From a checkpoint of a small mixture-of-experts model trained on Wikipedia: a softmax router, 789M tokens.
Below are experts of layer 7 (counted from 0) of a mixture-of-experts language model. Rows are named router (the router's row for the expert), down (a neuron's output weights, with its number) and show model dimensions 0-159. Each number is 128 + 24 x the weight over its row's rms, rounded and kept within 0 to 255. Numbers have three digits each.
Before each expert's rows: a language model's description of what the expert responds to. This comes from a sample of Wikipedia text that the model never trained on.

# expert 9
Possessive determiners like his, their, its, and adjective-forming word endings such as -ical, -ic, -ative, -ful and -ory in expository prose.
router:111130115135137178110132133132125166118098068110112116145078127131100152108108135110108109131140154089124119138081158111079128107119125111146167138170083170107097114133088145137140119106105134146136102152124118153126128121143118139065106124136150140132102116110101126166067153148114106098117131136108104118082109102155174144129132184108099102125143127147157072173114131106162121094155140132156122114121095139124128120154115096130156129117098143174126129126117086139092127099110103
down3:134120175124111156160112138141103145125112143150158107175138150136113157101134142138096144156105126108052086102094141087137097155110142130161153202115084110138183112138120166105153142128126131147147115118144159147201158133131116132146126161133132148127136116092149132154129128119112130170137146115104109124095129141152119126143086150116108131112122139120148169108148181130092124131096149112105132100156117087084123116118101149078126124128125127139122101145137116168105091141113118
down4:109136093130157174121091112087130113118106151147128112169150130116114111105144125117130112140095116134127083138129126134160145123161134137142120090115114143111144199128178148138116119166095138118117114123134079170131112130103187118153130182147145142142102096133197129122111116133166122133099164146119095133135115169134147087109120097160147135159110140092088127144127142121106122148118105138139123156134168110116149164140100142126121089076107095115149144154120151098147072144105103
down5:124126135124101135148095097147125093123094144124148140073121127129131159128116062121144091099135144107120149135101094102138160149155164130144172106093113130121112138165095163121126172122182126101184116179159139113155178119116149140112133119091170156100131119106139168115158111145114144122115090112169091154106153141108116099121153133114120096120101137137110130151110099183110102126123099133163108129130137099085138139106093132157105136116159120134137093134129103136105174133117144
down6:136074126114072130108147111145155154129086102091107137200123135125103126112130151105117152117110136120135116112112148164130148126159144107136139179122129124108135164106121198105079148097116147148188131143113113133123125115131098116132107148111134141094101123095134110143118115101105136112163130090157129149110132128143094130144142112128123093108130102116110118181131101122093127095115141123121179116145179119117147135122144108129127105168173156186159138114133151141168132129080172
down7:115073143110154151102081133200139127116105136114156116136111088087158098130124124150150138105106099157109147111095155146178145131133142132105080137122152154146158139129109102111128133163104138078113134137142124124122141137136176124102133092144090114122107099117111091116121070148171119138154143154145155143113146141126124145126167113149101111097143121141111138168139122193136139166136150098147121144136145134102087118149127131155159096116109106118114157109161138139093168171128161
down8:136135139119091074146069098141123159162151148115129156145120130097161088125177154128123128171109131138121144080117130128161140169095149171141147141164131159107106148143111084144168161110134109122110128128112140106140149136124166146123131115127138154089141154150188136134135123159162179137117125101149131139138082146099146135125118135123119162130124172128146094127187144120116136094123128096110159154128113111130077120098104148095143086128115096120139134133157131101092137109104085
down9:158128121156096130129137135143100148135142152103159139136170122151148097143164148124124111141100120131132168075098124114098109129137114123132126127124131094118135158124058154171112127155175125132139128156123149083090156131163192123089136125089118112141124161131126124164158161093134111132134141167116144126132137121129128116100137111142141210163136123085143128128149140087120103134177137141129142113136094143119106139080095205092134133143124100165115116141123124109094131117136121
down10:152159128143175124164184049106149119129146123127128178097146147089112127115132118132102158114162167142124158145108164116103142163131131154156142146148124146159082116097111185134121129109135132112162115130152120143154138129102091161126122113137148116110125128114089116094112131141142154172165069131124162165165139139104126122170106159115136096096119138069124146113111127143111142112095150133103152109163105141115151122136120091153105124129120113130181096157120141125106130125106134
down11:128084107132129110164150133114102174124157117141137114171155142161103115100130129122101142163141149163129144103080081083120159165141093093197165114086132160101147169120114160110137113105154106161111158163119129144138146128139132144133123139142101100113123168087116125116110136127144140123126133167144107125116135157151090120088127124146159132118139124121117108161093140138117154154192114178125152111095142151146089092150144194092124118144119119111123133126141108135134132150112135
down12:144111108152108127167144109115100137128130123106143150135165159161093156130106129109155106133109073137083145104110132100146088124144149119169166158106104122107106139095127143133114147148154139151125118126119131131130103122104141084151128111112104116095081149063124163097107119128089104101153141131139123109151082146133146099099142135124194167174109125180146121122109176104153172135129104100135148126138146115098140137111109132098138166150125115125189119163131102155153136097122120
down13:100105096120141101118080118131128150107109139141115121149149142121105097145077128132149134069150134154193114119106124129162105154124165107116125125112116127089143125111088140116076123151155168106117156144150137104105108127171115100147112145128120118114108133122093114100109123140126120112109131135110163167121137127116123103036109102121140130132132100147125108107124106143145128122140106094159148174140090135106131102137188188099119158136140144154144139121082122095096120075142119
down14:100089137137143124079137148132146164138144137137135115166108108147146188145147097141182136130089090112114164097083138135103150138101115153130128146074134146129165134139116096162102163123141139143144166111137164114096151149150121130129124112103115130139134124092096152121139099135099131136193137157159154152127106150090131112104144128137138136138115146168131111119141079079127155127107091095179147144133146149112116115130108120111100153133132120113135136117194161138143167173105156
down15:146139163178163110130160152132161123106119147151120118104137134125115107086106150109117124095144120155150162094102111087160131104128149120182135124139114150124134137109129151137143089145104090108052160122129128157103146104097129157135155144138096103133091128126176154107122137122118125138099163154157149139162131128120130120069140121141149097108149135098080102153120147149161159114159130117107133139142162129169096120125113114124126139121094106104146142110103087165172119159133063

# expert 62
Final piece of a person's surname at the start of a biography, right before a parenthesis or title, such as Freeman (, Baker CBE.
router:113178124149147150107105136151134145127093084092094118130101135117134174113098103138110136119135146099108121163133158129126138115104100122110148122128120130120119116102102142185160142092098130145171118108122099153129106129121112129086062113146128177166123130097098070151114155146102098122132166130067135104110123118150137135148164162112086118144139087127147098161103149097127116126163111141152141101081121124107180107156110133124150139145116149136132130108076130155124110125141084
down0:105108127130096146111145164121134143125119072133109188095098124082125096092108104095122089080098111102109095128114137102116157079112100147156152122176119111118103122128102156142130105132151146147099098139121127127108139116094129167121118120127135156144134113099157133114161131091123140104135107109181092158108148121171140158163091096097172120130136132136137126141160099075133133114136142114138152184150144118135117122134144062116118112131149115108119173157138130115093155134116150
down1:107147152122113110114125092125102137108149094153128132122182099114136155154114124135158128145137101147121142175129101122172120088104124102111151118124101120157125135187177093093104141114138149149119123164108114092102107168149145106117127141130138135142123185085138142138124171139128098137150114140093120121132151092123145138153120113113111159089129137082144095130134153107131147109148077154107164111118083133112131157162121146160105114110120095169113152118175146104098106123068166
down2:144163093124147149151123115156091150128134113151154114086136108140089122127147150168137116114119117093115141185160101099165107128114129115142133153103164109124131127151132140151149136157075184131121154121140134135164142097151123179114122102144142130137163118134119102140098129156165140156182131130107153145178130142113131144098144158157135119115099143106165158105084118112089140135142146162142128096072125122113134116131093168156153145128089146121103133068132134129157125071155121
down3:150126109112155152165125128170141126180136162136130111127122155119141137079147149146125154124133124109152123069156173097154106145128103094110153116143138101145101151128133134139149129115086137114122129140171106108140128126150117139143175093140126137131154151138125148122162115167137171172125140159088123128141083159087085130126140142160156144058138138137148154074124146140110139154119107159137060089131134143133138139126128124134148108150070128110096114087086117111166123115135125
down4:111135118129086119134106089147119081151126142146136143146090140164111195101134125122108136127135135126138105170175125124110113084112132098124135158150125111130107112129140154105111142130122120140147120131132120138058129153147085113123158104146120120125128158122126128073163176122093106140133126130105130172120134111112141153170119178106074103094110174151146137093134147127105158133178119113145150126091086131132127093156114086137098182137112144098166137143151115121125092122109165
down5:142134126087106115111161125165122172134128110070130109108120130131150088159144121112152160109097140140168130084128168103124147150153133138158097132120134137113143138137124141163144145156096117104083102111146100127157151092131139124146124137136167110127155149171148114139103141103086143181109160119115112120139131134123086122086119127120161123133140170134116173179127120119156119145137177092147119110139164121127130107110122143151140119145124096142116075066118188136149173083140122
down6:168103156159160167086130100144116134136156122111093120156168160163078082146141134133168159135103121141160151127114126174135132162170150129137111114114146109155154119132101104139180098069132107107122136106082096125156158131119123101127150158163144156153101148121147153165115066136153138167150144151108131134147091163148121140116129099088137117105148097111142116134102090136126118134142108159122119130115114126106158121145105091126100086122124131145139107124100111171135122148157152
down7:131099136133118113076107122132114137120145123162115117141126155134144094167119139128162155087129138127159150117144135213174119131127113139151136147102135110119125129101120119127140109127106071119117128094148146134115101129154124101155102178135162143124089125105123144167124117085096115152134140114125139101122126123102125155057137139119102116151100125135092114126185117140112086109133130113140135148095108149098126098144093135120104127106167135171128056170094145125094093081133135
down8:091100132168138133135080111125126128137116130140145116145144123110143103152101096139125155144137113149109117137137114141127172111149108127122115152172135092101101126101129117087121113131134117159158130130130120097140105098174055173182091146118125169103150137096106111082134142131073088146152183131142119149113113140123148143097148123119142081117124152125140109129171105128114093136057157083173130154163097125130113119133126109125134120155151120105139100108115123094170121105133156
down9:101095129103128127188132111134164171124139138141171148089100115109152132147103159095138101141132110106106101078142118114129118108109116122153116157111127172079164141114152151108091149131136119133156127182142142129106197134126137129171124136119087154119132124124125126137113141125138141152088128092181088127114134118117120172157098131135146124123121142149109103146132126087119181085138165134123106147117109134134108178139143111127080157124146138094172147109154110150088172124119150
down10:096134099123108124129169088106124103122101148112130128130129089143114079134143153108129092128164096126126142104126141131140126137137134117156163139141170192145163124147132095158127139147143111142121118155082174092145143118123116120169139138133096089075108096142185151098146104118113169093128141162122160120091132167139130103090126124138138141121140142154137223132152109117109167115163112130120109152123117130132128083113133085119134113108124153104137129093157136159109105135152143
down11:124152126102157155182111109097117136143142113141168106130160147119128093125126125120093184125101161081122107151120119088130136116154138116121139100112116105170128176128086119110151163156131148129146177122149137141111140126130107133094123121149116138139143099114158122108143119164122158149156159100145104141163107175112120107123088118149138101140139108107132115103121103137135083137075143128122142148146201163148144127143046166154116123173124119106107127103127132123156125123172153
down12:112129147142105084139113125139123081121069162084117176148126115108177105107121128160094101139152139112115145122138148135098073125079129146127116118116112135121130110128146149102098086126117125109123108123139159141105162182114114141136116119117086128105134065159121134110170119131139130090134138143157154117098120137123165109144157127160148134123110139100113152127131151130107109138077131112097099170171124106138133095079126122120137158109178177119123181136146155111145118100088106

# expert 59
Closing parentheses, quote marks and commas ending glosses or etymologies of names, as in "also known as ...)", "meaning "mighty",".
router:111161108131161144099135121146152127118104069101081125143094111104086153119120138134115119120129138092092125147114139142105146115098094121127153119127109145140117098140118147159158113097121120138152104086137104156121120150138123122071092133118134148149119113088102089151103158134121107128131147166063149093118140124168148144130136175116100104152129089133145106131102158120142140094181136153160137115070117110135150080162105106095175118131098141147142124091115125145094098110148097
down0:154103155108100141125121075092120147126136157088151139137135151100165092125109118145151133103129091162127110071093129127134117113143118149090107080140130118127143135071173116179113104101148108126121107144141105095127148088153142146156115161119107123160109157110113157114124117125134142162195142132099110129123104145144153155150143093143118116165120110098149115143136127160192121131128101130128146138126119123081138183168140140121149119114151135121158130170094113126187142151122115
down1:118109128143179154158157113151150116186148088150165127140127123118149180123165148127161123154132128097161123116136165138142141138124128086125147148120130141112100132136151123120127116110108131091145139132179101120137106163129129100114152114137106105156161142157158130106136106135128144170118119173104108140186121164067094116109107143137092140101124133157124149116128110124114138148193130110127090053130120122108136089098091117135128114179090126139100114083125125142122135101096109
down2:114124153140118119132112169136105126102096131112143158136156140096183137166129081097094121135139092165118142127128128129136079148148145137117085184118117138098066112111150128091170100087149137146150114119143171110100169112147181125130111126113100108110126143123144185114137107170141089150133105113139094143146101110144170127113134105144131123140151092124112070129147155131126123163140139094142128157154147120128133148123160086096106135145138165118139129181116107095127098132116141
down3:139138129156091165145142171127114133153148109134104107113128135114146129129162122124164119120103134140135106125113123124089098140110088146156137118157105171091150131104139116091106154136143100123138109131117122111095107096132149128122133105141121108196165131151186113146107130105119205125104064151137088096165187135113106055126111110171137171114149150124110120164141118140141133113111115131086087146139146096091110104134131087138142113139114107110113140149143143144140134128122150
down4:141135163126095122166076121105109151136129118077149158121100113101161096117126137137146153091126106147118108084132117133123108101109097162105108089146129124138136116057158110156101116091132118131094108111159087120124147077156134150121096156128120115163110172134114158129140126105091145161178174110111125107148096158124141131144142112152112108173112102106155113129145168150172088116124116102125163141143142143103152135178120127112129141136161132111146127184102128108154115141126130
down5:105152148125118099174107111122094150074139150114130145125141149083180119139146135100165168131116094117147157085104175103110084106147161128102116084179110151106129131098123110151107107117149123136124085134108144143110169094139140116149151129136089109124156151134161163166109115153136125141120140115129112118122114104160175142126115074125129141115140126148082072146149143143125109147146107099106121174131133140092126124118169122115121121092126155145135123177122120103081104122096112
down6:097188101142083078128108168101128142110128154116183090132127093127153113110144161156137119121131116123138134147110137142145091123138150150125109177125137134120103104124114135138121111115121133152081138136166114112101123118129097107154137109117046093098128114182136122141158133119157150114090117089139131104131187080144144158135109094180116131150133144119149098098145160107141155100095090136160133132143101135103105123123121114104124146118140147083103105128124139113117097142103088
down7:112138117122144092122125106141120132152096130129174096134109149148147154144136116153131153148103127107132180108135107098130123171143143129150119103175098167092179146172095101122098167137127088096109149122135157138130120103100130151155157145139117140153092118113186126163099107152104170142119095098090098155153127150138120125112162161097133091119139139134127168136113098094147067115116171099126106123113112150101142081152138149146152125124071138133123097120104113106138122135143106
down8:124089118109129122152149103135141140142116172162185114153114150152142108106105141127162160138123105151141126098163098118117101158134123157135112152142091150081128122102131129141125113130143081115088102148142089080122112065087102140131108131134070113169092114093146139117100144131105147115116104098101103114166131152131133106167146156148129089105148106104171122162152084085147117102141138138170108131111133098085139105155140145133159118144135147112111109132115093136137160156154133
down9:188121128097149110104111121135097149128134110164076104143119128130116096124105127123115165133111139136090132063090148101133154157119139135102131140136153139160151191130105112117122165148099113117107180119174133092130121152141131140101106136106152186162105143123128142129146099116149110175143139122119109177124130177198162133101120095161129114126130145088109167138121124153152141136075100146120121117105132130102104141135134108119132116151154115145097149126118120176157155129131116
down10:120134110143098131157143134141117115110119126142121107126132105140094136120144154094141129156107134107114122179131127126158111132126127082154104184117137130117115109135132118109148132151076188164124180139145140149099139174156101089102137131114152154140088132154121115099138121148103065123094108098156165114110167112089105143083087119138102101123125142120130129123133090131083151158102135159160091107125116139127148147108116109117090162149175102109075094142118106175113126106116153
down11:120119183161102128093115107116130118133129136126121142114137107105129131139126129138081136114169126148169149119111133107125139130143109107099132086128117098189155116117121100129113083109103167182139151100122112139119144172109125170145126146112155135105104130158114137145193109103128107169118132166169123145094119163149136161161070111080120120154106140131163113092124112145077153156124105145134132128144176155114105152121140136116086107162129103160133101166118131116159157109138160
down12:127115148095151138149100091094140135086142164159142137126118139112128132106122079096111159069144093168130134064133140125095047106134128129102133132181124136139144141116099166153126105115142124128143094109120119138120173100097125113132152146083117116116136165118123148087123136139145123113163174179129133136147108152154190144116140124129107151161133148119133110130115148136119097128143116111122149196121145119088154164121167139139110139110143134157131089161123114137147153135133142

# expert 41
Prepositions of place, mostly in, on, along, within, into, after nouns or verbs, plus row-starting pipes in climate tables.
router:092176105147141161093120128125162104130120115121097128147100125136104147104121115115101102109130144123156110146115135149077182114135102108117143112147093148126130075123103145121138126116100131148170118140110109132108114097155118163106143148173144173150094129101110113150131151158119115089121155145112131106148155100153141144166111165095132144141154115133137091126101145084134123075175141170176145081129095124122154087154104105146118099131097177118150113090112115155095136119114109
down0:111110131108151139099126155132110121130121160137175159128121130170127125159139126110173139153153162181127130076144136122193153122102105138111174125138122103098136127128087121112132085133142132135140123140098129128181146138131149117143131135101136149107133151166179110138118165107128159101136168130117078111127117174155135107131140110138148116086115136125134124077153124080117092108145185117154103153117110143151120102152136139192123153141154121099151103144162138126092177147135102
down1:095111083144133084142152120121108147092097129089129097115149142136167083110104115161125097153140133109098127115129112135163113135080127155149133153110124113121138125140090122126115131161110160104146078156152105164128127083120073113158114208137112109168147187148131119143104113137112147129134119131177105108143111136151112150135148120119101175130133144143142156132150119159117141151122145156149100085144108090112106085131130143136136065141147088121115143150120152109137101128124092
down2:121149135132162116111128095129123116146126145131099120114130104157150156126185140152130124122156109123088134049116152132178136136114119113130111116124128125118129124119099072136146122136133123131135128090135103092119154133098097161118176140083155113180134180146145161139171149147105133079176168187134134121118108139129151143147098119112119146152115147119116107098147115154142159087103120117123130123131137120116125160124156144161135104087092130107107172094141148163075118122082140
down3:161132092138142109109134117161158136106141120166128079149136088123117151099124118145168156129140152150153137115110141166105115135120139138157151161129077125171120148098098130115127130141134119088077179138101083096111115134084151125167081123125150091108139153153124106107114130150115154130149093162111132054111161147103109125139105161089155117138123105124098126143139186120100122167095140136137115151116138115107132139125131143150081142101111181131099128121149113121124173133125106
down4:144131120134105140100117151110140088111149106149145129089137083119137166136152118115121179126120136147100095206107155151110104125161114109141121164127101117140126131133115151149075100112141127122111159099120123089121139149119124107131140078124141125128088095147156116140170132075146119156133127078127149080128126107126128092117110114150169132157099136152145118108127131112160148137156168184114076101138130117142133132128096099092097153110126126089074153091122087132150147139143140
down5:118128142103130150104161146132124125107073131126167118137108141141154125121146186140163133140180166103134128088104160147107139158107174128122163121128102110178126099109124116071142091129109121137090144117147135131155164078079087124129107159103105132129149145104146088160135121164130162129147089127135111049127106118154132119111106135123135125102108132111143121113127146114084127147147154119132127155141112124108095108131147116110078125137154098099152130147174141087122147145147091
down6:187126149134109149137133140139127098117150151138142150133120138127122127110191149119133124098148163149140147073106134167137160110143116152106159110118103099082144127114133130110111104107140133136093166177129115164129147116127144159110164128137139140105139140104125140109118115118119161104157077100113133119126107148147149121116139145181173085145149085120112119101121141127134069131119158085163116139156135126123174147134149157140125151159147203134110068124154122149107170136144093
down7:137113133111125115136143135116122149103134126136130098117158106130136142085140097141144075156112135129079135118109075161136124115116118105101097114111174173117149147134138109091088152105186095101123117182124142132124183140186148095167140134119146134149163134104140161172140137127117162126142152124103156136118104108133148110095166127124094121159152093123129138140145121110116135145140097131102156137101170126113104115094142147085198113110129117162096134116124148090144099088137129
down8:119105115147143194128128129126135114126135111106179132125127143206143141120111130126183114123095153096106129081143171098143097122113101181145133161125119095096132179157121178151132133159111126117135153126136168099128162147141135138124078117108123149141110116144110146143123137146118144160110127123083103133102138163146155140110151081135151145127115154153125173180070143111179165152120149108144103147135119159175138160113111124111160132129117130114149132141128148114130130116141114
down9:118087124134125149189154100149128121106098137169124121105079130137148123110182097117097128093115144107146140059131127112117153146134106125106142157152126110108178134175090115099108143091128101121143128131098159142146128135126093139105114153178168129154149084133179120103160132125136086126112142132118133168111110150113172107118132140114146126148141116111114137123120106108156149153086119103120134118160155104096143147077129175129074104158116141150136138129165149139151117109099110
down10:135134120140128111157120121107123121187088136109108116145070127096140119107127132088111143132121125150179118087117150082078132147119150096135152154169143152118153109094131149117134120116143125096116162184127107119133133126138107154126154149105139145114139119134130100139128068136188128128097088111129176139161104173086112116136125129130153129120151138158121113083134135129108104124091125159124114143145161109105121140125147137155115162158183130089161103121152072170166141138106127
down11:149120155146129082079115109127125085157159116140172112127126135121144120097166121138141166146141129089137150121105135107095137139139123126089113117138128100098149123089110130118118095120105157115097172166106098123097111117108121161125157131153145115108165114127139206119130145126145148122146131123116151110126128157106180153128084144163105102155154133096082114133159114157152158119056144167133122129151138103117138153111150102112100165118136177120076141146154142142106096120146116
down12:141123151114126164123104104186101137103133127120141117143095142119129178122191128104147155174169150108148123094098140123122145137072139112117139157118103103114119135118138123082106102169122123101117153100083106105146135146083086105109129123103131157144105153127154106146140134133179101142124103160120106138130140146139151065082056128116134123165139144148099126120100124107136137103118148116114128153143107081108100121107160139075107128137125162121126114119148093102149154147131127

# expert 5
Articles and possessive pronouns after a preposition, especially his, their, its, the, as in "named in his honor", "buried in his".
router:105144142133137144077143154143130142124107082136092161120085135101084133145102147136096096102138127109127131125079180161080165098125127141135170151151121141098103101124092133138152149091105155174148123159100105166099121105133132134084102126140128134134120129086113110153097116140125094077091102145103097087104117115125183134120142138124125125164152128152154091125112167111149127103170139172163122107115091122117142133151111108118152140118112118132123125140107128145098147100115080
down0:120133117121061119100108087114100122104119167138147090136159123094115181158158130115112172159145135145120115121207159139137128100141141079148127163108141118134094150094121113130151153147158137132109123153168117135078156113139173144139143148064095129153139142137128118085115146119177156133123147145108098132117119105112108118115128119118115093126108134138112155127163125182104102158117138168178131161125094123134124106120109111168144111087126114132133097115123116122100111130150117
down1:128169146132141111085158135152134131101116140150154138139146126104119161099195133101161134077110100098123165093080117153130121147103130137149153120149174148138145122130128143128142159110144091129100132160132130113141127147122118122138116109113100110123146161135127122143164110129084136116135140164164148144140157118145133168125072090095199119124084151159100143094122138078156150133114153149100096117111108154149127169133110129091118145088113108088142133151145148138129158135185109
down2:128162124112109111128110111089134134115103143098131078166103112137149097109149165133132162153116116127104120125100137098130149094137134107134124092149143140115132109106143123065143142173127132113086105180087125129133107139118151134127103147116154145115136112113113077102133159178085125120114156155105107134165097131138132113125086134145070108115154155108131090128110122195084106146150153124125128163128092106124148179163148154119140148112124109090119173123129122165158095142099128
down3:144125077120132107115150141129121119138124139110111122120147131138123077126153136122170153122145118162118115123106096075156116117146136186158123105142173156128190124115135149078149080091106071148093118138140147096102178113109122159149119166139149114155136127133097127106141128145109145108138131127078117124122132137106099106119143118136096131164168179101106127118141159138097138117167141116123147188152118102112069150117128162129098127149117083169124138165141116130114145116121115
down4:109145140144156159080100098178112121113125085126182099132127123142101169106143131126129124186088101121146180108143126084133105154148154155146130149115136091130140112098090123126145078105126159177141177148151151152115157132141132132113099129121156141089130112127145183132138140122128121115134172140110146106076096112090104105185115115105077120136120121095130153127102132113118124153161142153125114159146119161160149139138129136149133093145118124157145091122116129117147091105129137
down5:154117123141095111128090152139123077098145138104128116087127098113126149111135121129180094146157125145084146119110143092123139098127094067136113121153154149125113147083171132122093117145157191125141113138095071120162127137158124176153132094107105121140119115137123130153125100123156109094161118098146112114121111127113140137098110126093053115132123139151102095162152078120133105130116119105131157126130143143118161089159124125170129140093129138118094142100108128118147083114158117
down6:109110120113143131156096150134113114121122133134096110115136154173123096125150149125171090135106166110111147096101103113080116118073146119131118102104121131162130105129129129100132083160139108117149134138118142105139170148085148098170153109154161130104115109130140121146150097122154116119149103081152108115138163165137117159127103136095122170134122092186112126182109130152106129096123125108112148113150158106116109127141144172109085104143122154092168176075113101118106161143109103
down7:121151116108111120136135140143156114104138151136170160173145126136155095130112106124109119115115174095122119134095129149115149152098115129086144130147136108126131112161132138134151138104136100134143129143100146116139195097149180115079114128121124154179141167129121126094120117176132110143134114161080119124091131175161158159155109153110129100168071135114125103110132106140127141118122120208129159164157134129130128138119175123127068132141131128145150157166158126100139127173107141
down8:098134123184118129106123116179119132130140116140122145137133142090147145174110154138048124103116085137125148172152142118162147131141175131133101127108106120137110114149118097144131147130074144118100173117146145137124060147142119138147118130140126142151127101175130095111131094148110098133109075137122131135159168079162154085097123118147150105116145139139078108170108132088091159117115125141123126112116082123144120111142167143109145123117150121103128132154100136123131098139089101
down9:193122126141125103119138139092135124100152149157091158128164104201084111107104118135201112135140126155148138075096130143135126133125124135165124124149118132119127112142153154074107140139134140076163114123123109146131157124078136119130127159135100125116116120117111178103118156097118148141116157110161117117108112150103142144160106112121173128148103138165122135121148141122123098065150127127157153162169135136138107106148094111145158137150079134115136143097112128166103128136119085
down10:140124147094166133155114116146109088103174100116084107107148101124175108129095124130104148148157135079149112131143109119100105109145121093095089122109107151091112103118125128147146198159135156132094102142117149123127096108127141093133097134098123113130115137150150127135129140119113136124113079124120151110124148133146114119156133095116140114103166106167135133109181137147177183131157128115144121068123067114120146086149133127119117126137131112075092140169134146155120155094113135
down11:124146116121090135107125140120155140159151125145114133161177102127113104139114112163137117097085147090146114161131108179137105159136097142151118131147099132105108112148134135100131146097111126121137131088096124171099163112120164084092110160101158094160141136097135136101107133170128122146102114172133102167117096164171153143124137126127125115129115135106138120138136120109135160118121119184138152161131127160182120121125152102142118109181097146142162119171152129072145112145124195
down12:147181151145075120142117162110125161150123109093112122129105143094124134135139126176112132125137150076133096169186124140112137152132106088113141090136132155122107097114158100125161113123120155131118105119095141145112140121136119166130129186140167147147155069121136147113152164119125126122136124079100138120118111095124137122129146099169119113129124095118153136103119147165124162182122126140143140096129193121086137080134151154115103124136111122064118110149108132152143100133131170

# expert 63
Table pipes after "United Kingdom" in shipwreck lists, plus "of" and "The" inside titles and names, such as "Bill of Rights".
router:105157138158115131125139166128133132147132102118077120136111144105078159092106119147091117124129130096141088142077180118092132092132125106091171141129128123111088087165116137163131131146114139164140102098118109166109124129091120136104090122138127148145106155083082108158119125152136085115093136151101137078087132105135170127141147158095115157160133122142139105155097172087150126115167140138173122103110108141112132121140109110128159113124084165123142126109103113145124119126139093
down0:136130120137134145126148086123142138150122133099176172091153125128104071139106118138147126102173200121103150087112133119160157113127094079092135087125121122118087161149129122140116172103121099135146147148109133151133184109147145103166122095127149094162099121128127125136130110100169180133150137094083114120131123134120104169154123121122146113162095144139102143125124117136147126168148142121123166099099157124107152127142163122105160066142124094137130122145117150097121148159132132
down1:106135094131152112131143145122152133153142136122154093146122122129127137177122126135112131138094114093134064162118130097114130127165166164140075100076101132117148106117144127146095115153090136119145126099113115121080118110150092080159157152116123158110125182140113100109126118118136120171126133135179137106093185124125144130131072112138103101090119179125119093139129124132118163110142095172113075138191132110129128094120137141116151160139118117100121124147122125152165127120149121
down2:126127149139080122099111127122078116125080109160149115102134119098142123153170095130182160150161124119101087134118154127123101149146145122136140155117108111087151110136149154116172155136145145126113111081167126166155143163104099142125134172117174123095153119150135121133120119147144148068105089132084111120084125112117093152151103144084128169085163121113139123162104101112143135125123149145116140120126099102114124070127138156134127108104145106140126146120154171134152145120169103
down3:117135140134145145112144135096136105081149121144168104170126145115100154076116149131163099143120098113122140129134167165125149127159169169152114117120152097146123105089152124125091146126173116133148162109102098162137141135119152104134104148120074139161118143116112134152120164125133100112135131080144085110160127169087121113127156082134101090119099094116127143124132129109095139152176131176133129126138111132152136163129142146166079136148128138111084131174187156138131123138141160
down4:125161100145109117141096104178117106080097147112133159106139124181108137112105146107085114124102111173124092113154140113131159112162142177075152123107173145103124145112160089139142146138082130118106149116141147128109114125146164110143153163131136128151125168081130147174150145145112120168110117139119107115101092129138154140130149088153125132133148079118082126141087132098144170112135152154095131134116139113132112145119097146118111086095142096153094142119088121170129109154124136
down5:136114120117139086161116114100147096076139117139148162174108135126136157090145087091146131125104094167156155105129177144135155125137134130154109130119130100128121116075107087132095146148116104099183120111111112090110152127126135127142150151089120111102115100134082103113093139125088161111112147098162106157127101176078132127138149142121105139103145105160102138099129107117099108116145093156133127139131096143125112123145104143132120146114131140125066130186143090160125133141104088
down6:114172180131115122141140131125153136116126121154128127161106124106115132148155092195136100131141124135090119151137093154116103136148125172151120141099111115122104121139081135115138122163103120158117115113119168112126130101123130120060158194154141124106150123154130144098135158127113128139101115093117116151147111110185125114135108105115084128111120127161165113109143074187144157146120140130130126108171164149175141147118135167122121160120137119133132062133117112151120108099111180
down7:125092111125118120099099150123123097103128108112142131136111117129173111191095124121154103159135087152144134082109157123134109126132150128117109105166143129088139133118120180127142171149124159113186151166141062128126097129165114141135138099086161146107144101144101094145148116168135145158144161124129139145120074141136075173112087152102150071077145124115124122133094117140115094136155091127144122135139105112098106135129141120119135146170116138108124130108103133137138119115153095
down8:146140113160135156113181108102139124120076088156107119078116112117130135116086115140113115161132113143107109147105085123133089117101109138114089098139129148133150090105148150139146086101127147133129092119108145121162117154166139119109140143149108141149111150118098169133103149116165105121175123158101145136141127064157149095122124145141086115102151123076131097194144106157134143115107116162120113121113130074123101128121109107155147146092105103128098133153152149118110097109159159
down9:187153161123110093115121156109114110139107139102143156130115138158121105144138115132102127095167160145078121078159134117109135149134120113130177098159134089122146126196141148098120184103135093102148152161116102107181124128087117143125071112137176087131148151133097110151133102099129132119164101143129136127151112142105107118140100107141164169136132135153140147091142136134139140115157093126110142111156131124122137109149125116118141106147086109099142113098127107110122138181098086
down10:117124132111141142134131181153103154088139120129154129117135113110136117168091118151126128128112140143102093093132115147058155118136146171141157136171129123142118115087101133085101139129129147100147145135145153134143137124106101133116124147154119185127138095147083135096156138147080129140134139178187122091115173116152104114128107171120143111106145144101114101134125141101095121124144134175166109142173075131110103120140151162124099200118134110095116104136129094152133120132127147
down11:124169134149106160141088121100140133120139096142132121141130120127078126107153126152076097148150143200127099136140076095126096123126090130112108155134150120131102120094156148112154131161117146151116116142117127079133113113128066114086130137167112132133107145167158140115166126069150102087112130124129114117146113125123086100114093136130116129204127122119109110099139146159137077147112084117162162100121164117117119145178118128140142107127115165113133100134148122132139106144139147
down12:143146132120122141099102068113122125109128112123146194139133110124205122155120146123119159124125140145107106102117133074104102125106087099092121123129146143152110162103184144147121124131140109111131145142132134122120082181187120141098142104095167112117126114139137113152175141144156146122120152109088124125154093107110168162159157112116140147156158123109127138102118118135132145096133128127085130092113166121079145107122103129110157073104107085132110161113150158125132139124143123